Weights of a small mixture-of-experts language model, trained from scratch on English Wikipedia: vocabulary 8192, a softmax router.
Below are experts of layer 3 (counted from 0) of a mixture-of-experts language model. Rows are named router (the router's row for the expert), gate (a neuron's input weights, with its number), up (a neuron's input weights, with its number), down (a neuron's output weights, with its number) and show model dimensions 384-511. Each number is 128 + 32 x the weight over its row's rms, rounded and kept within 0 to 255. Numbers have three digits each.
After each expert's rows: "gets" lists some tokens that make up at least twice as much of what it gets as of all text; "raises" lists some tokens whose logits its average output raises strongly, later layers aside. This comes from a sample of Wikipedia text that the model never trained on. Tokens count by the router's weight.

# expert 23
router:169142179100102147159199144170100121099155101142143107142164151131144112171107051091110072105147099115120147071092168092129141112093075058112124177123138141128091143157149109099175143141055145122147098129129105112118123160191140160096101149090056135146164134154111142123090126175109102181134103095083150128118124084115113171158123182167120157104075103172199092135093126096170091108176
gate0:090119071156103105157160105123081151168146059139127127155133091125151121138185113100161201082126096138092095135092085080159055100190095167091144186157116139149114103164160128129112123109134174126102129137138134073091107116104135085142090186176121165116178090127175096135162169121107110148062175157149077131113162133182146142132077153163147107107102147137163180147165118118138195076163
up0:116089075101140122131069150075155110118104147160108140085147094154090076147148143103186148143142088094140056118129122131100135094177158168149142119117105117114101094182106137122160184098065162173068154157113120125125117154099160163113158002136123171119098020112129096099124108082088188168170112139116110136161179129110131081142091103115123114144121115115169113187113032109157132061124
down0:099134115103160104171173085190116195144142120134142116103123112121186115119111102210133144139134147144123161107146062128099133122074139100102117082110105120125133068143122119107136119148118147112107136083129128080145122148142137106057146148107139106116119121092137103115164147111191086157103128083135117104106159136200183113097111100126127156139131109106125157122158154063112121216169
gets: "-", ":", "'", " –", " de", " —"
raises: "1", " ", "0"

# expert 2
router:143109096108101079127085127118143060121055116095146180150126139162144099126205081174175120126127086185094148140083138148109163164159194171038145115141171150141158113108114135123143146169157103122141174116145128122121142075189140148074129071160155091116142125104088153196127162164140191150178136114094133146138118131146093151097108080178127106048201112017139177102089114142172168146100
gate1:117143091100114152121133104097107125123143119161089157166152160091109149177132132124139095124115111132095175142126105125103182148082104118154106105132165177179034134120118186164175058100098147114146152102146153121070153133092121140103106069163164164135066088167151143130104131139121093126116085137115215114174141116164126181149097116178096130143123175103145113148157112141170178099124
up1:150102094090074137187083179066115145184135181101162093135114152100092124189130152149172096113102154166132131116096142113134156096117125102135167143151137160159110098197192134100097100078102117093164145126146180079144210070117156132145153086098097152130107126107078168153134116172111149150085151103131105118111155099121149134162122116091142162088114185094149130153177125117155121134154
down1:102140079145135064105121135117112156112242143132172189071106140090197063075148080129232124140179091155126128080162080136154210167133075136117213172144167095139090118125101090155097162090161127109138123122164088127179116109109113107134153173168150198122093133145140149113118124089188120103137094124146128173145139117163106173166124119049146092066084118181128164138159157129173160127109
gets: "|", " |", "-", "1", "2", "9"
raises: "---|---|---|---|", " Preced", " Total"

# expert 8
router:148135163063097128062146177106068096109135105152138151176104167130106133095113095108102142134108120143165151082156089198127126132114120101137152104139140119118144147109147117088081118193173185125105128123180143121145162071158132097102182054096108134094107153103168109117123122147112086124113109168127191168137108129101134166123166106077154117199172084136049132084120092168131094069148
gate1:128042172170121126160114134147119115116110160190055083192131165146122123117128089147121160165123115127180110112082079136166097123198154152095085124106104136109104122145041148140123173120140163116083174129111137129086095112111143141087149150060158136127141174141139176138114164157181166116132115119129124043081142124163107102148049128094123129090137119149172071090151112144155094111083
up1:141117138106105172080113137108179130169154143066133090169117155134115129123133141086066115072152132138134147135115139148139095159128118157159127165113119098133188147132081166127212164087139168115089078067106163123126088133083128154132123154098171154194165097160195123130117109134071147085128118113111099149108123132149175134131134121123145126182126148143122191174069165147119160211097
down1:116150137089116107132105139096138170096154102079142150154086154131134120098148101169150192113214114129095133141109094164158130126210155106074134150105122125100147123171061125152125168120094151143131085209152191151134120115167116148098170210113132095141072107101146169114134145127147109142105123132112072115102136175141178034165119151102106105128173150105211073123114104116124072095083
gets: ".", ")", "\n", "\"", ",", "=="
raises: "\n", " It", " However", " They", " The", " These"

# expert 12
router:134138109137159147108079086107094103112131127121158138147139158148107141128127129117108133196126131126100145110131104077145110119100145141111129112138090163136129089134106106106118178123144101125089119127101110163161211209177172099189199049143112125103103166120113141129103142143132132144150109101118112159144089081153140136170124107109147168132149124154197109097124158151133191142138
gate1:147129108116111108104113099127128173062122160087100085136158134098075081121120128046104149222114089167082141112110141131157141148134134153130109148118077182192100164082181080155138142112103132122123116119157077182115148141182135052140106120139197157155075147152104142148127102136144144111160174159140181086134108127141156121125142080160119165214080201132140134118134182082081140154112
up1:192144110163139168180180142146185154132162158129153119129143082100112116100164122141120122179146162121095113165107132061176163083166152165157082103122131124120100141084151136141137147092161116112123107133110089106139121102149156104101125180161076151181149133123128168116117154099125097165120055115111100096167077167135128133109111111097129127149127135149138109130135148136121154145184
down1:112091162161167200122135164156044133054067130064063128211116157135152076151140068108124151209111169111122131154117134161110089134113130050127124097126083172126154142168088086071079083157148143166109103131101133093150192120144115204130123141128110113098141118119115105133115122185101130113067120091143092124158137116090129153124136124125115116063145152103130125083092159069140114153187
gets: " of", "ed", "ing", " as", " with", " by"
raises: " the", " their", " his", " an", " a", " its"

# expert 16
router:154158118124099104152173158150119122136127147182156122127102084134093144126043144124145172104134155110094129163168173112165143044135164146121146157131096089135154143164169073144079104084162143121126147123092060143069123127170114093107112180101123141144172127086123151130070157094132173158095176076140105093096179137216125125132118115098095153141132103158201117138117173106116105107192
gate1:121147082085154149117167127087130156126092131144117129090108178102131140120139112141146116098197118118091133086175145153172100125152144101158109126121119118143133114147133155120155149142153164152160143145130176122109135115114102170186114129163134126139176130182114186114174095128192150182203114116120103114183102143208166124117154120101114119073134138163160123087155107133171128156119
up1:099144125147096131136113138077178195133120164122171152089111134114111093098137105123183166111125145116115092101079152115205171105097135131135107167198113123140086185155151083163191167109192188119145149126142127135125097113093119077151156163191138137093130157127098093051109153100097120156126149134125168129146099131131172119120124158139115106154121125151109100159087117140066105100204
down1:126116132110100153114167124117133151131062114150072117129125170139112145109151176180084103105135052172168110109093158115082099164083147095131134156149116164119147105149045149138099072113100156136150113088108160077126141188097133162114131183136152114068139102121118116105129144130122129164157107097170126109109189086133122102107108061037113128057146103109102110101192152115155154156164
gets: " in", " to", " on", " In", " at", "In"
raises: " the", " his", " their", " its", "ward", " a"

# expert 15
router:139096177075171163153107119125135119109126124119143069138124115165149122139145194206165171127123117087144143070120145143155105094119090094162148144119059074080159099192138078169206145106089147135138108057042179081091131123187122103109134164145078122173141162110123137113157101175153083156110172188183159127078141132152123132144105122062107167169116124139122116129147171170111097081097
gate1:149136139078155122159189147140089100139123059075129102176106126117051129116135154106128162152167152133202129086130150155067092177185151093088105095108092178125134158160176164097090108144126086157135132102110090138119138138091154149163143130140111112196100119123123148081051106111091076106090093134124099114166167136061116112051096174095205139093150126051098151117120101087154140128113
up1:142167138134091177127090167154109080136138175076077139110101112132117096112090126115119158099166130149091156180201170092139046127118064198156149175102123066118170127122133141155124139089117131112101130106175105090088144104144075121095117114091154133114139137130119178108125149129185145113125156096146155084094149134136108086108078129078049137087105118169177179156121114174133147176133
down1:107140133111136116103236127135095153154145159127161116113158142099123186183139087174177136167111108128144123122133106127151113137106083128155133129065091136100144118162107103178174159090097135143146207163103168126138136133105118156090105123122115162097171082154085149109206140137155155172148132159150142136191130090066122147148157058126060081122119134171171176144110078120117251132152
gets: " |", ";", " /", " May", " September", " November"
raises: "\n", " ", " —"

# expert 13
router:157151109139135121190150138113210162105134101087059162134124129115142123125110087154134126106153127086175113181098206098106082120130114143155198104058118136128079117124133145102143104112148168185098125130120088111092096106106104147177145131120158134141162149119114083152127086148109121131090084178126105085110102056072146177117115092136135060136121074154096155155165076129155123126111
gate1:100115133106115130117131107136108161085121148133122092093101123129104115120084135116091105129168123153113171135136130130125117119167081089215114122137088079063099098186093107141133141141111174057145079177140150107146105142191047144156133132067150093114066115130104143110158074145114152124074184049116163143114095092071074082140077179099125162117135106105200119160157117142108096167131
up1:105121149111105155081129152147133112147121118144094069083125135097165087156146158148169133113158166099126156151156134093012175139125151138118105162151152113161132151115140148056137210128083088160063134149146104167130141119131125079140103112094156141137137107119100085140180163075118167147144071084106117095131072146150187128149027107186184161185145151117136128141099110103135129061106
down1:087135130101090084089123123105118129119092121082123114122131148149136122148137145124125085159131139129212104119141130156174109134116120121188075130163099152053131090151073146116126126120136181165177127089101127078112150194169047101134112120155127145141137120118123095102130167150175141121146139180130213110173096123115146096094144088086094099072148143115157122160113124111156135093143
gets: "\n", "==", "===", " =", "=", "---|---|---|---|"
raises: "|", "\n", "-", "===", "In", "=="

# expert 19
router:139110121109086143152126135151138153149102080102141128169186166166147110128114109144134167100107128113178133172157117199129158132164083157110122142125075102110155124137085098138136200160099144109131133197093084110126109150114147111118093093156114121132105127106146175114164131122136111179132142094085101103125102047116123152148129105110096150176175138135191075140163113164145117101165
gate1:177126126145167155126112125082097064170085130145111074145126127081107107167119102114150148161154136108123098130133163113132162149146070187169116185102088179146129082116133139131113128117092134101137108148120088126127170038104144143112074125189182136206056108158162122183084118105121152105158120085188138108135117100127117094100145126146119080108100178125101108125134130129151073129050
up1:131148198165121161128142192137168106158133198120131172179149077128152143162092149108116130115121177145156119085073109198131155115109089118116102159079106132110084135194137077111116087096138198117105179158137106123162105113114128158103168087143098103108158179140106149138151124134137079120175071157110087134146062068109145149146117137159135132112097096107147100087099117148127136138159
down1:117200169120114140187117075125159065144131127081144153212132089214119120127109100106135061185093185141115156112124175162160099099131057113134197128112112090133117098185100146104092148111147161123098155146103095133131082126114128165134122077106111116169133123123137108185155157166115163164163076127114107151170133147110067181102127155185128136128143058113138147123143166121118149153120
gets: " ", "/", " con", " di", " "
raises: "1", "3", "2"

# expert 14
router:129165118112174179111109096146170110158120144153126173086149126105202135136167112072108092102134147160149124115091111136098139141128197142196131156078162108119162103108125128141055055109101177114147107080112174109118079097012143110128182190106124098213104149126175107078099121094163193108117121072232169062147163094173234163173165115139142176090139205125076127114136156142078080089137
gate1:110135128151189096112109089130160167126128194131151112154075121145129074172107076138096151166123035136132165149116154138130147169131157131114118149125188159106111104105078152064099085093118102134101178121201159178073163137167087072108071133170139113153073088146141132139151180084139124131083170081145084116128187159136090130106138087089152194156137151162124101198091135109163154144130
up1:107119070166149105112156189099134110113088113182086117085128113074145105118121158139129146115136119148107075153143136096101153094126069123098144132069154125157098081157139105120128100079121113129134115164129063101123098086132106189111194114173134139112084136090116131152119201071088187186110075159144097150102112102087128157124112113094133103117165052135158096117104158140113127128162
down1:140117140153073134148141128102139077118139143125171092111107140097127084134118070202106104183141105102168109091122137087150119133095188175136138117137072153080145094169064117172138108135118110118101080120136117108151136095146180153135087120109087121075097144090112120142156128160173116132086107111149181179114182129060155143157139158152160158164157116101145182136161149119137148166078
gets: "0", "1", "9", "2", "3", "5"
raises: "–", "0", "7", "8", "5", "6"

# expert 4
router:107163063050138077106100122129146154139121117189160154153137127130132123079197090105153150188105164103083113129127170146113135162105112123086100131085128197128076103082043123170159124146133112150158124116135176150135122146050159103125109120122176106135148050115168126091188107135136156094179081197140128147171126191112135105151103142115123197154081184086133132151168149096167137115099
gate1:157085155116168115150179117067166179046107081133154131133108166111165162096160133120132096123116113156130107054181125131103091124112113114160100142080145184161129122177061104116115096108088135144115149145155161149072132161160108131180096155140090115180132066076140114084097160106068161163089143148145151132129118125120113095206163136142093149137195137097125037073149166105154128155125
up1:148149172123114134086120162167122136175069112105105106171142130065131124064130113092127168138160136087200095085149167156104128159082142056141172175121134125075126109117205138156106128162103144106133093108141124112182115115068040140094114157099104172150112139159106110184121152121122138090122092155077113164143135137104113123115095118118155096128143103124098108113160086160158182121111
down1:152127157114119142088105059146098036107074078122141092077114130072159138143110113098036160160119078124151132147129122148115143113148137149112136065153141109145156177141101078099147162125151109151102104149117150116108119159184097140076163154094081057144137122150114157151150100140132152107108081073096060131102075101085189112077142157127115146181145139111104156133130155184131075203158
gets: "s", "er", "e", "y", "es", "a"
raises: " of", ".", " were", "—", "et", " on"

# expert 17
router:156116149123148121136104186171088092094134126061119133122133127145138117126215132183139155110100130115117146162064074088145162154173107113138200119173123105162066131156124124092192149218150105116117167087080121179148165216142143177139070104177079117169137163153160128138104115158112066111153145060089143169125087103117114123145109076166108137136177080094187170117137157086140048131109
gate0:123174115099152140179141083185063121133112170195132156126121098093129159091105107159070133134109119150130094107108153148071080103128154141100094114135132128155064153158147118150145144126085118102145178150103102157136100103115120109048131141090142141166104106129144050067128144075131053133104090138140134104114134071118111092090106192116185111139143137112113092098100171178148106123078
up0:169180085032136119100204128135082154192156117182137109096174115127148151101137131140132088114137137158119128170162111119102184118145092130129129104126117116153143081115132129120101102128050155133202139133053120167084134120150063072111088165140127120145117110139148174125143126126143113141093137107133172125058161146113096132115127105125150150169190135119119115186104163082137138086150
down0:040156186052164064111121133080089052194082079126112182247143137133090084159152114121156150083100089092076147198121124093119158146181032090139089127128151089125114114133145116097129124108141205125055090076146168123117129172098115088143163125153133109086114108094108115116083159147135133110133130106119102196075150175134156148159043126180148151114132135113127081139132094119142098073136
gets: "d", " D", "3", "s", " C", " on"
raises: "name", "res", "ance", "ally", "war"